From a checkpoint of a small mixture-of-experts model trained on Wikipedia: width 256.
Below are experts of layer 4 (counted from 0) of a mixture-of-experts language model. Rows are named router (the router's row for the expert), gate (a neuron's input weights, with its number), up (a neuron's input weights, with its number) and show model dimensions 0-255. Each number is 500 + 50 x the weight over its row's rms, rounded and kept within 0 to 999. Numbers have three digits each.
Before each expert's rows: "mostly gets" lists some tokens that are sent to it at least half of the time. This comes from a sample of Wikipedia text that the model never trained on.

# expert 15
mostly gets: "However", "|---|---|---|---|---|---|", "|---|---|---|", "|---|---|---|---|---|", "|---|---|---|---|", "similar "
router:445499636479575574540516498536380485497439525494479489539506497572392467571432490514547474461458506462537539378609464588490529474609604504572401533504436520488449521503523444546483494526533524484447489437500519490520404463496509478536441516457464563475561514597501502490491592513540540614471579541514567522623505442479564503555524550530478520472501508491546500504518528457473545463444404495459482411518529410603473399538539504424424544458455424515581528464471498512505536552507439567591542512558479493468467442500491596522384468499505446518473544566546498501562581504511458476525498436466527404450487421473483459459436531476491480640425522476580410541546504471446472611514446542455505510538455579571533465529570489509515490541470431477485434491497526570535461583540484
gate0:516546546501469473560523526516494508518462521544492466581464451528528488521382480498549537465447462531465511565493580454521568524554546502597517513533501524483447544502457533413474542527517473527453480496446431534471455508493612540428505539466385506466460571510456540459454492427502536479456629563511492508479503441419582463569552433478547532547608481525554600495487539493486581544458483508506448533557433448538596563430530504490521437507473484517468495465511547554405527480590406434487339447384470563486476551552447504444472496474603428533512501570456444579454488453460497470508570474550435458488518446561507337487488527443476508535550428477441583560471467600496496489554538464475488522520476491457438547504473483491488454528451509573575589575517387467497488336459462
up0:518530540444549437460549513553526508419564466524470587470476427444504439475647481563569492473586581486521531508499467421565465451461507539525411523499480482556436470469578458512455505549569536439550533502430443494482472384465543448453481520480520471516570540511532590423457482524421544476454507501601594424479504497493482497514529533591487525522457514535528546527452498488524504484499357555513426621522453491465557521485504555584478532524523473504553552565529495526481540568557510462407562449406527556416513468463536501453535552462513574439553500504445451529493571592351491389507527490445435521488553458409564425475565440503477365548433411490451553457536530538504519547508432526545468500586432453472518461493422492599494509444429578555486528509440507521459448516533542
gate1:512541583451403539538560445547480524469543496532561444476492531445495480553483400512555459557467520488462469474539510512441477467552518480482470527511454477579494547526506497526415531406432634430454490410565537470549520513531475481540464504566537593546537454524497510513460477585499456477448542480431555566503451559496479507520423544469449479530415478471496460435534643510508521499512469468534490571400483442576455539536422478531430580474461561517417462429479476507459579512525485487436455592478513475431477553517503594490537477579457383538506473530537456544472486627479579554523481593469477492570473593521523616486517471436515496449401545527499404417457448457407562480492517475528476585586462537546464515559447498505475458536513579533496575493425348548388470429488512
up1:535554505445525518495485476510524442536450411598489512509435592589496576469504532496517462551544486524451638529456549475499417516628441435538517474464463545475442539497407554515511512481425525478458463517444483418535466525487483513564438562533538546512574555555475545501474551507512539537565548467436534407456535533459453467432619462562453429523437526592537469483476553498431494420432499443466468427383490543517558453492426509556466472495505455485521519501499491475518495613465504510508516506539484461477547485584506558495557327601544480448500495520404589510465493455456528523433532431448434513451509427465466462527572513519530435465539495537407450374535526451573583485527495580602506482567526561494494520568534539464545501479607458557484486549504594568465515622474489
gate2:424465405484538568536452453460446465381583439499604572454442489482418509447530507533431422541422550502483494437502418449515620474502442517502586481552476515461547538500474497517458542573506515537407485436543516382470521562540581498495489485461537522420464555551559501556532540526503511510531377476505495574629424463488515519525453431491552478552481511563499545482550415448597482559480497477482492538482546503497499483549464517517418477500453519472443485592538552526450610374434533475534490494496547514458549441394493585507522459497447484490534557549516493568512592453453562442569467621474472538480537444524477399557455492430472421509494535477446491516615448515448569577565549547539473505494516484481486516462488494544517521539453591518404437540459511530611567475419516
up2:535455454492534525504573557558442408487498542524432457531463514601556508487417514478513461451499507501600489569497592500506547415529492477510489544544539442573529478482532510408457622442556449411474450544483439510536509386420538442485452511414523573559513533437538541529591528425484413457574581614445490520503560556478570550576560480490451497559571538537496422463465439515403551508468596516412411459477493514522564581459543504547474583527497445569484572611395558480456532411444408468509539461521456556484408566418470523500585446491522533483407443502531505517447607463529456542506469516483529518469526542519481457508603512505471509501413503470531494518472491452656533543514511467518435473457541433559451484480487520542537522483484439446507483545499480469456462561508449
gate3:461493594585467476429460489530472452416564433438516339459451464315523524446423500525486529482436521513530467573504525586528532590524523579499442541425451533539475427576546570423470398542496482467517504555496489360400503428428471483477541490476486525571468439507528471441524451517489471610472447551549541490497539526529541512513513491470467520499569420482546489453514532508562495579389516461510551485534460454459479505547476477511476465516491593483463433527542520538580513473487590430569460456450471509520433572522502532418520427508467461500509540505495468504583427549523497463450556534611590514403402490416456575469516523475544476489543574487571582520538552447407465462486511514496531481535437495475519472465569533422574473542493540441530532470499529475594621501534487
up3:437501446548551575429608520492451364474485533650500486540547525418476470549548501467503598435477453497467463456572467463508490469489418508516560494377518498554514626567494537492474388474455475500616507485522544514430586545513555477492552470633524527514544487506445569501559510490554472547514555479500510463485543437516544538508475530537495488516547421479439491597462487502515416566531474564490563449538509567455484509521419507552432480403517471512529526523557502434487435550434473537530480491514439553509509499465389464505463509480378515482519519463568468547365398452386427506427464556515503463515364464461402517543514484398609418458483522495496499493586528509464568487450564471433476499494512503492569451476436494557490529450467495556594489455508468504535502551486452
gate4:533456444552558571543499445564408559570414576553443490447574565540495526514493563520493612457554511448380450455496545474484418483498468460501558591502400472508519584460543587526511533496566549461619492466566458598484413517509417456478458540507543530497511504502467481519498504551418404426490547561585400510493479563501420488516548527482600569499548518445481492488458633495533548514475492526524358561450478512488562426455497502463498499505541468467459512476519532436526564474551371458475556426476542478462542514427562486579541524562487470592567489462502473408512506555548535445451485400493461485459468544499431415540452476476579486516505488480505499432582473513490453482469477502514500512501489521423492462523444506515558460571453559579474414478532483580407509616587474
up4:604532526516588433440453535419420517437420436493402493470478605573437506457601498550459512448488507557465542467510453583518476568531516491456607504485537529491441641551601563502544500508438591504435512496457565468420501523492492488600499460454465419522481536494393405578457475435433514588476479554465580535505517612572536479580464485497474527493545533493469473466459431448451455503455520525545500521488523429559512494487512485507471537535498440571536545507448566490386502456474481471518400456530467545551485408548456463544524485515402575525498576508547496465504489481548516506486496481444503431433534524461521415515469604546487539526426532548536439561484490528544444536476480442442463471456412575455537430531520422375477619405483478552548472492421544454548524481505529
gate5:536517524439465478489513510528483436453514555532556453495490516413520470482480504582428497625464489475509433427451542446531455572596442553555538421505482507500432459474468484496515464546552482447542520444514383519435502533500441510547515504510494599450505391483560543583561506446618500455361450491590454493569565609506591455486467453437502433494464526588528531551598516461493586455442560548518484374509495467566514498526524569629531428450509591529515525520510568485528478596472484486557479533442436446507520535472502407520524512470474451467452413488490457477552535594519536487450503537436461515498597479465468471493556531399500372529601523594499548565546507512552423578505468541567419459489516616537560491497559531506534554474502505492485418515461442475530510518526526
up5:542554472458525522536492552558504506535510507487417506448541559517545451438430465471519522455417552434535472551527516503468617504515439503472489480507547505408464457401542520511536500514617541472506519610553554513535544427520495450502587514458478452592483540538493485441487448449400653380535447425414468520505457470416425473586467449563570493549614486531462575518567409493458540551567562492481528533447528496499536571492523450471356437545510502455527487490572453495409525558491466525428545481565510478532554427461537548491490454491434470457548575562489533480506509477474501535500549552517469425441491552555484514411464481485495611448506554496465547528422479465507424489496561505491480523463421569519468607551433432604589443538512600477511565400501569493442493548471467
gate6:468475441448452522541550483520577450457498443577576445508514463476562513423485501485505587451451599428405517444578491504480487501485544583510471510509597532454561465503509485563566542537461575434603496490533507494451506613502516514501427488553616637560506505434495457524563529544486537493393480535483531541499509590549479419466519435506419450497496448585437613583471557465444524475375522482523487582465494515427471479516413571528559471475451456514497552504577550475504481446490531555543414548472574509530479545586511550505517505391563575438459483512568485463444541479460458616543566417533528553532520496418493543513531490457507448418457546528450470564443465530537415510473463558459509509531536523458498498461432477446463553454499604565488597497647530511520491539531539
up6:547505476529518383443497474457529491508540444548538531463581513503484431471501462558476509498412437578469526534473464486594441485455543559452556472500536480509455648491461559472503549527473442483420487576412570478584501499516464508485463491629433560517527481480529461521565459567455488475493487516530462437450523460471489563473454484487543519452480496410498471416531496490500524493527519563598491406504506551398509611454595482480497445465600398589554576485513477448475415548492449469537537538505476511397465434521548526457556588503568484537464432565461460489610506553399465535564562581478455443406537432540369490519496500548537515482559477566529409510438583460575522518427529536478592521567493473490454504438486513510532538509503522542546529349549497388504480434485468
gate7:526491586448496503539527499528455542548552552517424567537473491503528439499560433458554430474573514528568459409461522487458403545442587443477511545519523395470498497579539452459634521524534404459471420397378434468436522433443610483554518509495566441518580466529516496472491544476393456515566508326501567540453442553508537465510372532532497508469529496527521472546490441427432508435565547411493395530540523550592543532551526502536405521449486538488466552476518562446422528476509436516499635472530488452416526532462545534479493489514490566500471538435492613466471498421568503485533468451581483482473522526488470520529463571494483533518469392569451498431440452578508466513486565489478529517449458566503456455474513487521494465559481525496557526513598563544492484583523556
up7:475475486518486415500504485487502443524464557496540445557476469458471549524591446468456495498507338441440518531560450545491540460517520555468551571479441531474470417418556483503523440452586493523459436456518549600380427438509474464540518547547500476612569462499426485529495576516574502495533539586442515623503530498416479453491492462531463473478561471401427511455526489492458505425500516476445436579498468559499535468389495434510546509486540473502513593463507465377442489439529458475495472501475617517511510464435491479531553431483527519512561445541424491539459444638520500562452494459396442588488437477498463550483606539532443461457495565472484558501446495513502417456596573379563543505557533475538464540539378491446443481553502517476502527537471531456628509458566466
gate8:520473543495567541463431505619543463495453457532506502516530541483471409532424512445507484536550422442524510487463508514472563575533352502515450447550452520464466500442489442403499505477471616485513556480502537466525559617609534400449482525530386497457466456537516541477487535497501514621566454484406518516538515437503398536492562557506516508473508450484515507440521611508492549561488458471425451507457419433544539525464523422572457448470590467480507407406477438489517519433520531516498465486457442520480518578500488536509460507633489471531599608564517465531540557529571367477499573587437495524431524510467495489513480495512537472537371488533427510410494490493501578473539422483458581484597487522498467462590566404383492507505523406457471436486469543499482489475498490
up8:492539467444509529491539513471490451505508486502497447561508605560511569545483476493518550604414518627552446470460453513412592519553463466495590454549450416497493478480537444590488562602495619527448419436526410580449473593493472445588432538573569505487528492484455416455554500484531409539428471468546483609541496421534461435516529455446490540544617423540574506551581455464506409556519528542485491517555542613504541511544489603495507418508519561503339481479460473417509435495509513493474509501530565491495504542506482496466476527499447403438492479553551477439483527518493477476428417458525526491481540435488513477485506369544454507551511502593451488566504494517510414498529447509426585561459546553492488505509578494575625490522517509454384495470503518515478471527505547
gate9:478422461433455421462450535570494541604486568451555593496421479531468460514430522503429510425599412611421422581441503456469471483554512560528489521461510488565459571543551561521432494514542542439386479555515485477561579571544427541444514530507517488516436453502491445474575502475538553565478516497495449524546505520583537497473460432480633506502590489534455494530504403542574523411493494524534606521520485595431552532533525515413512508452394463478458573491417462553528610592484474478563497567422472504511575520574510531495501488391430494513412490517534567566534470528477551434505447476499494539558546482565526460557537486472500559440517551387609517598490468556527545535435497460472576565569515510522516474481438561559541479510573453479483451547537512462436490487496525
up9:520418480591493499522591452519487579449474592530502482444437430406531537471495507451507461545529450530526562454447511496395484430495473463478492448525455444480564555486438470439429562510461473590445571518519424587481417530515555575550500468561463488389414490523551598507520447441441472432598550525468411560546583454503475607506483522486468536449448542509479515474518579372497475548467524487531459486486423483487455479576518452441542523514426495478541558414593517584563496478518556452483507378509490536546557528571487437600471489431472584411588402459499403532485554559484463539576547453542492536462420471459457471467437522494477498515538511502522431545513582451513518585461580453492430568549524441535557529499407562511540521503474524461564478408477466514494477455443483
gate10:555473516480520539437490529641471536456489436531452527477509602501514414555492399509570551482480537463585495422449513495516476538508482416423457571586474534529500466613452506543460438505503517433501432412559432455422507469523440520494545449539597581443434394522581521484531430539462542538527589425640486483546491509466460467497539540561467449522509531505474531520516498493473487486488559486539522515457525505405499522508505417540378501408561484497566496476444539455494542452521463412531538540343564492512582515522454442445500427436430558533449540507575430454499478555436489465454463458514546534456470459475545542428491531478527409497492438427459648436528559461469546517553531453467557492493556503504461559533456516487520434486502522446479448511424466466374617540517505
up10:423536658559500528554491573487424475480531513455500531532493537515495488537539515548659589485501541460456459498566497546463538486474585417410456473558505507421502506513510504496527485555528529532471444400527575491611547413544495522543501528491504534496454482560507587476511511517509516515522512594500572496569425490523580440538560500504339559517398482505553566480525490399537503396532544480496509507453526503493454505446474478585594443513412513483536458511564515483458529557434520533525534508492506555459479515497538592553412431466564584495454458407478469529515502492461508404395490592461460397595558527506582532455440495509514429579569491515469455558494524579515442446575449485453540497485506571512530486476553468494438549492480614517437464493544480618457554429475580
gate11:445540531432524492488423441497514547522461509472471509500525500468475571512460508453522488545478515510407520413560531521545484545479563479437521530463397620576534651664424530542460600405523455455498607511476521521466458432518524504545438449562512453541499446514537563424436493502434543500571480478549487399499520547440512450542450505436475479474542634412443586514471520453433492520587557560471469546448508506437496500492574556440511523552423487554585397533585467472501492476571471444490511501405518541561509491510547482517524389428510527563384487469530517472549407523482449440551433430494507507519480449469481523562609465417422519413422539434559537466500503428525559512496550438452448496593522446552461471502504517443552470543543548528571441462509520477518509497498509
up11:496463488490585506476508478447513489503442502528501466543526635507532486549482501481456468498525531498476548544508431607465453559436557553546494493547397545487420577537536568521443518498565526448438495411481516509508472537459557452548433470507416346480527550573591457592546443520517412527428426495475456546420441548558471479441470489409507520527568584404517534472529459511461490521531535567526437531474542591494559538456472553443506576551489430514592403536565449514463513527521573531489543509530529479533567577516453473622498420492400546458452499520531487599454498398524570504496469470513457630476462503495471490468403428537451527424544516516528480563503526427525504469464536486516448434446542469506532453399414568593554431544550511481527447573545570554468542487431437
gate12:466548562471500515460472502515511463585572352561505469495602474508480616457495513398484462503479493377532530436542448519548514572492526590487494545524453477586481559569451574572598478508473509463562492537492531439544516537535605571598517486488505464469537538540483522446508514491542492462598611485419506507437537569473466463499529489427430466483554537476528524502543524495509529553580461430435546485571491478508477455490606516527520573447523544499452434452481452472561500507624491461496501500583531386471540436470472450421522513456534545521568355468418455408515575500443428528489520446411461500506559505570454456460538469496379526495581503545523428494402464524474471490573514535539521499463480393611547491509502555435543484503443398508527469513505498453610492466486495
up12:501409497500506462603504527522618424507516489475495533537487578451484457430495497541510463533460459460492496530517493472494470472540402456396536577470427509483517485416535531484510497502580472479497513431566458494462487496508500471404499531544486498581411424526473523477537572549571482481509455481577489561444510527589477497432505514540477513516504503424435462443440542444504412308445535531461540495480478483401499571518550449461531479447383456427426542527457501476421489552508491469606416545529545481506451512486548528535549476444474421427542541432559354505525522582376559529564526550437490491490515479498532481527526547433523423608454443558451495555562496490521444486426543542409512431506466443446482552451498491415501512609470519520517475498493516380514571502643547
gate13:434482530499570442441473549554537538501602475466491456518529457528507441554454471461474490475545448440455458491560551534513612488461500565512478444465559541497542450393509582528537532620462416436488471586580513440504539412461535485499449474561510556535595519461464474507460544536463475418450506573502486408487539500466496456581468537382440441466533506470515490537438574502466469476468386386578482473420497492506514460521470524449474381553522455562472513446595499475415477528506398490509546595508488552528484384521430549519551500404422478518441555494420463515539541484415454555484450504551549541464476439512514527466497458535459560401471456452544504438476484592504474493505472498472554552502529476460481439513472509564548460523467604461639486423428440570458592566458415
up13:548542460469488507444539488493469549495548458558499457492584503503484442499463555544522480509538526468424479550497528520482446600541450526507540546525470460460510558362526475545454479491544564528460566488485535473554550516567498552426509543416422448462411528570468562448525387477452566571510445472576510620440474532489528630506528535543499584471597443572395441535527465566498530503542587494488416482530459532579501587533474568524526509528482476447513475609519486499384443506461568603559437533562520474447492479443440507465472521458613538545494567569448444520506468439535529434578496521500492418453432439530509448403522442438480497486460525510548558466491562534557481526405471434466544528384592580561552516437482478474583508563487547522445493431556483474496407444444443
gate14:418522597491535518464508462501474471504523451502494506524482499420558579521422480466567527598553491506472522592515515493544410417479521470440534527414465498484497498508473533438483506499519545558480569518614538459476463501575438515454498486476479555462494526555441504525485505490606479632501431405505408507509498528554455468478512577561500467389555442494464465444492541526573522439526551550497503545460545444551484415492513479435508454651507482471555463485450457420536476514564491515467492471445416374519473482480361488555413474535524385529563432547507541451401404521486481562619449531469544633473502524554547455551494532589401502523495477501424575534521451526418520512463517538467495509474561422487428499410465555584488556431525552515492515399483529483607477487482526
up14:423563532488473411512526489513500484433507513460493496569529450429433479515479549520567551549513536520526456546520577534479488571480618444484503502464491629502522467550521610480537577464433538540579530605496468490627449536534501570433467546526489485512540612458530586568538547418451553539410536399541457522536448523538503471407572539531511490466561474504449485581461520501513521557551583545542495511480532481479511558547533543508449514565599484485494420449495443528485544539559540499486443442494471418471465485560467543467555527605509432546496544544575546466467472573499570592506414603510482596446549454624516496512484504498456526571416480499375493531548496501436542574492602500465441413531489577461442514494585534481451507517458546494571505512517524581587558400463506
gate15:494395476526603505458553467488598467521545518540495429453547519578473432521459480553518488425479533470471486472542529528416464565558461448472673526602473564576487544533493604490436564445469570491524512492528584474486568453450544526482556450510497463614714457531468512575460481468542461571395448501430576521445463498608590473525529513433495559445541492502469388466480476544427614478496513542512447476494429467423496550478417521531507569503550408591540508461469554399547526488464501464550579533537517538477432550546508530496486445518538493436527609513494530585424555431510424583546475432561460484477522523503504541536457501498486525484553462562486484476495473541480503484555515579528527492500524536461451486482457507514469502562537504510545490454549531521433594439479450
up15:513484513492455523528508523577431541437558382544568513537415491472455507555469569514451440545498543491520441463592515506470424497568484584532512469502514436472561587504526421533440454545541559525566434535495573494470509506438547548456521552402512436393481496495431483465560426544367478516486419531557494500486317522553537514521569447486552493561530442440456579467452419347470564474510467519556491543586535502574459541498406526457512530492424536531475462533535431500452447511574433602518497541488440499516503508475513484591460507497532484580547508426531505560489462544551490515477631525494466499524429466513503502537465406425572492540553427474475528488520557523414426455487486461514479565514612514467450483456361491565450491473522534554426468453521547536460524453541440
gate16:500434503456563551545358508505539466479529506551580465524539478510445556487399584495419411525523481504545533472581411511494469492443545495509544511533416570596497549486541474496504494448490410545544531442578471572513526458520545482402569488461470440521579466528550492462546475447470458463492449485460525484411453528533485494489528597557473424457414508532663524379516422481504509568546537486439549565504519541436513534463416575480502427481470521562418325507422449510563511572536602526469524469458412519478562543508619433512528509516527534484475523482586453494429521476530401562503517484415496552485511493516500517526524505506548591472530431523524443563483586499460487442404510574573521562550524451466432498395567528520519461574550509450494550539530523534531524547522497
up16:535483544536601462440486521449448479497426537530522513491422568527514512578469534409532472504484466465499491606541542486448513443527490463446433552542499540476526506364502516543401535463568588567551526484524451504509516439538545479614469453467504500523468435462484494401499517442574592528477479519497513516535431485518524546524520609509512514422507483506470476452539555486474538524524558555465519579517549474474483457409424528458554534465510425607457362492480466488529505505562473614522422495480474534523499500504451486527548547532413521436423503489519422507461514403461505585494408489388483435586499493526507559492523535547634490497366505566510466508436532489588534504450494490517582518467630552469419578465443490586593467435562608490571459495445425493534476558498590
gate17:606551504551463513494491526538498425539520649457470502453463467454504550537444502530420514548459559566493511505587553497436542435589485504451375505444551424596507560385527505463345580520475405620497480474455531474430444535430528498470549555454377534491421485553507588444568505461585415432513538560535584506532485397532441523542442468574538478435573459525466423452526566466558412487546575517470503506450395500532500468454451562545515479486477556473501491489556428482496483445510552453447515536509533538532500496534490542542490471545545552545467512515492533525520506392492502492527494443474518555436487528513425510542469551491566518553567452617505465504489593582455366490503541368510534502565530514552547503469550497503472421525502448496515498553483514492515556545456490
up17:414528486420492523539482631453480523448443420537525442536478633456456481566613518509522626487605492533568466532455458419555442467466489497442545528570454513492514538400485436473496479522541476487571666459539482542470464400549456529466522514504558437568527473468484502477530442445420539437467574424430496593538500505376488471603501560568604509548434418552564505554439544487570546492531513538472546459409519462510492483529507494472500523474579479560389534552515527484528444559449501566518485521496456453467534469497523428487456460568442546531547451407485441575441451562455532483421432563500543433536566519506421501537485484461400525560449552572502547501525503475508482541424504515546447479515487431547512502579441546502474535530460531435522508439436490572515554486543528
gate18:611522496567504528500490509574458486505449462531546426527521543539554470486432434535527483428571544480429483420639486475524537485445510414519412488548465579511545543443452560581481477525435479470497507447488485514476493500491567553576592471463443465485483507582488429499482446502474528480445460527523482517544448540580562472438498436510530533511575564611453547546453473444500553356505478501511471530526543449454519445529524591422533390494465524521452481534510528503521518466552496578498488509494581427444449501525482533528561463484544478483478402472561528445485512515443406425383529486465558481445468517498391490440380522595575520500476465551450492482597513490508509510472539564351493432518479449551517456457505449560451583498496435488417427543571513489462442681433535
up18:562476561403531490466414449463533494548552567452559523475456463504548553555527443490495438488429542429462445613447492590392549365534512500509539511480508522389498503533494479483462561555581457472536489601371446475493527472506371478657432499531492423466477523460414550475472536494581526559574506495466507464452589497459551590486480515509559437424489465499478471431497422499456536459510497458507501502466494451516464503415549583548564476507503503428447542591587483469460466518479469450550501560460541502585456549395516490490484543573518427579552471520507518525478559398521516575531518538516484513586511541500469495582536541526499586460476556576531471560564571543517489487429478505481516513381518398461499453491537513425558568465463465599501462550467472455474524494545605
gate19:469498495434486561448535426515467512463484432569446462564478477458472472487487544451514471625628565509494539455528460452424414401539596490550389565474510409449402456540491559525415522493538499525610470464500575501441461539536481519507429451439489480502544574508531500517537570554537507481535483453481510561593477542364558544454524549388576448419392460552503482464494501537512464535473448494438556518533432590509501422487400439546493512558519452525509533491548525568526540477443509556413533522560440495505567403505530576499517411472470457499560473482606497488479466511491481446479512419552549481432463526476523556458490507539599558495521557474464479579462524432545511541487486479505499538477522519412523483569523433467414532499545572437535558352419488486441462577518576
up19:482534484514508485495486492506479496515425582486519460534565541528523443471481552532495491508468321467544466576471507427487580429443458524450553500490499524404455483538477470509516487373535510522458475595460529423616509481485529495471549563571605551615436434494482491413445454497416636545641489442500529395492554447466445410528539399495530518535478465529517451487486520459488476439421498487493468583469567504462548468516403532525494500521502498483510424468496563509494454456559500505510489586569533469497459550553403571526406501436527580440484444463540453515437534518471470504441412438430481438455564454478502424591553536428529567358526529493538539517536559480555486442486465566523512584500516449517424499435484450485513435478508446562492396549523514492432483578524495
gate20:453498527513542525437470511497478405521481484579459483503444528539498511558513433565501416524561535511427527481573559492540499490501613567523453510517539562502482585513511487543523561472533483519498576488538542416479673429465517494433455513483433483461438417487602527540407425462497509527506487513490540522493543586437491543422531486472431553412446511477479554454515566478580455459536487543519452462488457356614590520422543534519599537514527442522449475484551483403484379407459567482514443466484439480569431476542370409447490529497568483500590551508490508500440491578514531447500489554540520434624497591547453591448439542544535498436468441569466361595496523475472565501480487512571518438488505565505508539524479419529475475471507455499541503471505430470481463477499452
up20:520542549519528482464492462443438509531587527559455558505469492521579519572546554527522454518544521500528452503498498475469568495407586511434485519518478466517472378511509398523450490555509558552432531487434373516493468469618504540492480500510573548508528502493461471615520552506490588568386467493444504569549479579467514480502490528468431450510537533484463500501464537607491556559443516516470485389555514415467507647496447463509564484497507531393443451500511425575490463470465488569466446360524369526419482491507498554499499434454568527436505525431498505599477456444548489509538419573507451484547472558511473570512570544535497470538555543494517507611522443506592460505471573537449444445498430503527422524386478471523570506436483389467521473553518413497456509632456504
gate21:538527492529464604522452485491481521513583555543444494461529628523504505457467459462545539507442487446571416552542482453452571456440463471483443505458555352536558508534540518558376462551492446479442539404508507524449554537470541491493443382521553542510533452503468486546531520525467458497622430501500565594545546460619468489496568490516563529489504423530506468502597415469457541427465541525630435528510559512418498492538457559407471305439629565502474569521600520376437520540522473572502543527474476498535453491500457485491521502513508548582532449558451518534472501494470582516502492490501488481421510507510506503523616479561556553494492475479486442493526451543557466517399544573506501452544534530439505397545536529555462589510505483540486477523470490578501516531430535
up21:491519426486519495386519519428518427517463477480553529519509498451525521492426453576562480515515532499425497485598480477531507512482514516511476526507555542546520533475552399497472440556564505443460517479475439551485518472499542483413608424508489442574443491511459513511552559513526461425498479508450472490486533444497518484453531415466408499477423463364565499591531453434547423435534326424584437473466455570532506408535493454464508458503414538511506581487484526421493452507494555528565440417488471555441509455404545503484498468463637478529458439475561498445576424537487485409551465589562561501463421509550477510527539483415530458487503551548493517539492530459579534521480539529500471546454523472536573587449596479550453379419511541412635556438468425450468542460519568
gate22:545539474535467480420531523435471469418468385494519542442480531478547543494490441522488500531438537455505434546524488540443490487600504512639479567484494563505496552446477499542469504402455507479504367519496475483461533388486511460532531452384513490529465482491531556521468577519493519526467378492516560524585489391485441605462562489491432521493479534426538485472476483515581501449536453484379520444568555508542573616548465593518603455518529520493410545475470454511415635404523561576628515598554530443496579470439434490515512514426544487512472496430457550470474437533498547559592574488495527540424519537443432488505526488516426554533556481493562542558489559585499487485537524539571505436460558465566543489535527520454568451415506513601486522568473499522466437486489470
up22:551528479541504496509534557419519470502487527432550499567506409497551499546508495453456534487509466601534513457582480387522475533497555477468537508551499491569494456550513437495481535456497478549464548469565515514497506533467547539424506581487461521445432552412467408508459463563461505460445446474541517393476581468455473515509534486581466509545499417591501466504532479420511539516534600658571481410571400542479526566599437476627434457501541500436482649495531488480506510490515528597445479421438489499439530534499545464420388432599489515546480470464564437485513513451594550441454424444539495544584474551489537513480529508487517531580505427511501471547545502434554482583580513639464449429553438615570453497505584534456522506467506535454474550534561464508505512530573529
gate23:520565540496506477503493488472488546500446527536620529530536522512535484465432515517543485454476413434507484536551411535532547513427561477523505505415467470464515505480588405561558549505439448512430284533505493528566462593547493440511536529517566562446422410442372518555438495490500556523483491576480477468501447490462393516518516508456509517481490549511596570368445543511484552555476571564457574509525523538471543484606441490542499509493575515448451510457474462440407522512540511557463460485503484557443568484456492548449473500446622624591456472489458465585546538571488439525475465479576488468479514533532505576515512460520496492482524556525506419582562453496456531457557484471451495529580551532488479473578472546470447352549510543520515440476459576498441526441383434
up23:583489522484435395523473493529485541483452475538581423573511469463473478482435454521457534431465465429514434478434475539431489511488597522551482557534488460510498487604519475462512516522572564474526411551532484526502557478469478473554505543549449530395507436520358513430593529419536574522413531450463514523565535537564640477422563529555483524440529574526497584485444555494463535501536487451521544423472417522590478439595523484507566501478515514428516495500462471467492415585581560545434423517549481505471487488529584564447545526451639466530471465564538510493501420499517407546485514422511555472414512496551541491497453447587525553519419453447540440506425453529435472551521551446508491505605465472475627540464533516520393503427555519548441419500483553549486476414544483
gate24:500530467587540513445505519515463415574481597489523431618543423507444529514554475534431494455549408488455602476535447484572541543572576462508490509482439438407517449546529455471446538540532489471438578510532504430465543520467494488487435505490483539516405475474529559521404491462484487454521561582527502547456514497477410408437499537541489473537493472419432523585447505391459470509528480483410556552491418511538443519489549518533500477476507574634542394445503481479470452504581498512417549488516434481555524516559497413476395551476530462524413507543436470504551485511538551429579521451436496458458490516458521464423557448485544568569535490441384476504485481424377492496564491477433498425500588560568450420529503427519519488549457585417436511461443396422471447559499455
up24:499492545549487469602439482496541561510492514573507511498606476379425482498598474502483526485538498544520444544442501539528571460530574593544462528463517404465412526395555463546436511569513571466456635512497526347534529525541473499594508520469518530507550499580513520525442503461499460499413549481466551571534478525514541452558516545493520491508527454482557452395487513485459525455531401508503462496431527511423456474561521503536451455428479509593576590503534493424475489573486497541509534502521434431541480467459497576569540490556507461484526559486473397565550513583541373501502613518521507483542466528519506498483552511621575492456523436520496443505511485550423401461601424535484483446427534525552504577515518502456436450524531629466429587408504396468468519464491435
gate25:408527531496497486530455451401409585462502444576488416537492543557527542539510521536500426369530487485468421448480449517497434518481547531471534516509431487529446491507473482456485529449497464513481494483429558493555550484524496524579469500499471522427378404464530560562457583479582540537570563485545545402425408412475463502527508479482484528440505486587441555530417474427533463457568555540482420494553528426549490521446598589461467506546510541541573375532492616587464492534515526414493573479556548461489458520521398464422505456492368492447470459551541505566480506495467566535486521542488479529575451471555452473429479484413409504531511494536529499496481439594417547495410445486567442433503505488563440519498537529492548455550404449514456542437499469522465501496363570
up25:541472515670449523476485496573622604477400520547460557441515478488514482489481521511425510549491411526454508654563442530561547540532513463583429512592526468579527568476560562563522461504464483490487520480479474449524495547606556478454482570529470489553599497622421467509523538451447437543483445492492538456450460447483527421536501445516500514458485560441560634468556458573483522470464484444483477508549438560473471549535447540506470388495487471488412607499500480563511506439455429447489499499433594517465590449460560578467530493540418483474526433427514531498505421537531503563577557508540448540508509587504505553465497492529498459469451562470609386492510569486481516520526471524582522503548510500460521484540538448374478559441530518492575543495542446459490486562553415
gate26:557508598567486478537570459516418492516499482523474454480528609583460535442501530412486442633508568474566597390578552355612459501545447401569433536498540519644482451458525505462486562548475609573523545507496517533415471539532501555480508493493526452423510468511497484467555406532480398542507502564599517413589516499512408461390473520529511468498534530473502424564502496510524510483541506486513631474517438495521456608536526426573530457474464466551516480570402551468519450522416475518557518479525517462511451564457472403494408545459499480493553439490551529468468481539548446525544481545511598446503547491468433447416467472448528454561450499516535476496480442539532571499500491485487485458622469488523524488422472469488498450524455481477496441501461523531401503583460549
up26:465434397500593555396458408545478522591543551501557430448517524506461504477458479513518474525418475559430503509451482503566455498538550497530551507456545506491448467489578444395547438435475566430546503524588591529472519498474503466440505430485454544549559487482582556465487505449425402476430494521554534454467589570463533544442405502493443504458519463419474508536448424645463589536460575489482423450479500552549550585465421542544529435520439428481460470500527617509583508420473555484473538532432482533559441502574480447444502530434473503463551497481457429510489550540415451457574423499521494383516510511427485519546473545490502460518539535476432504574537565594510547534478480425538516534569510481440540517561498416476489452474513515367525601454550477588487516518566442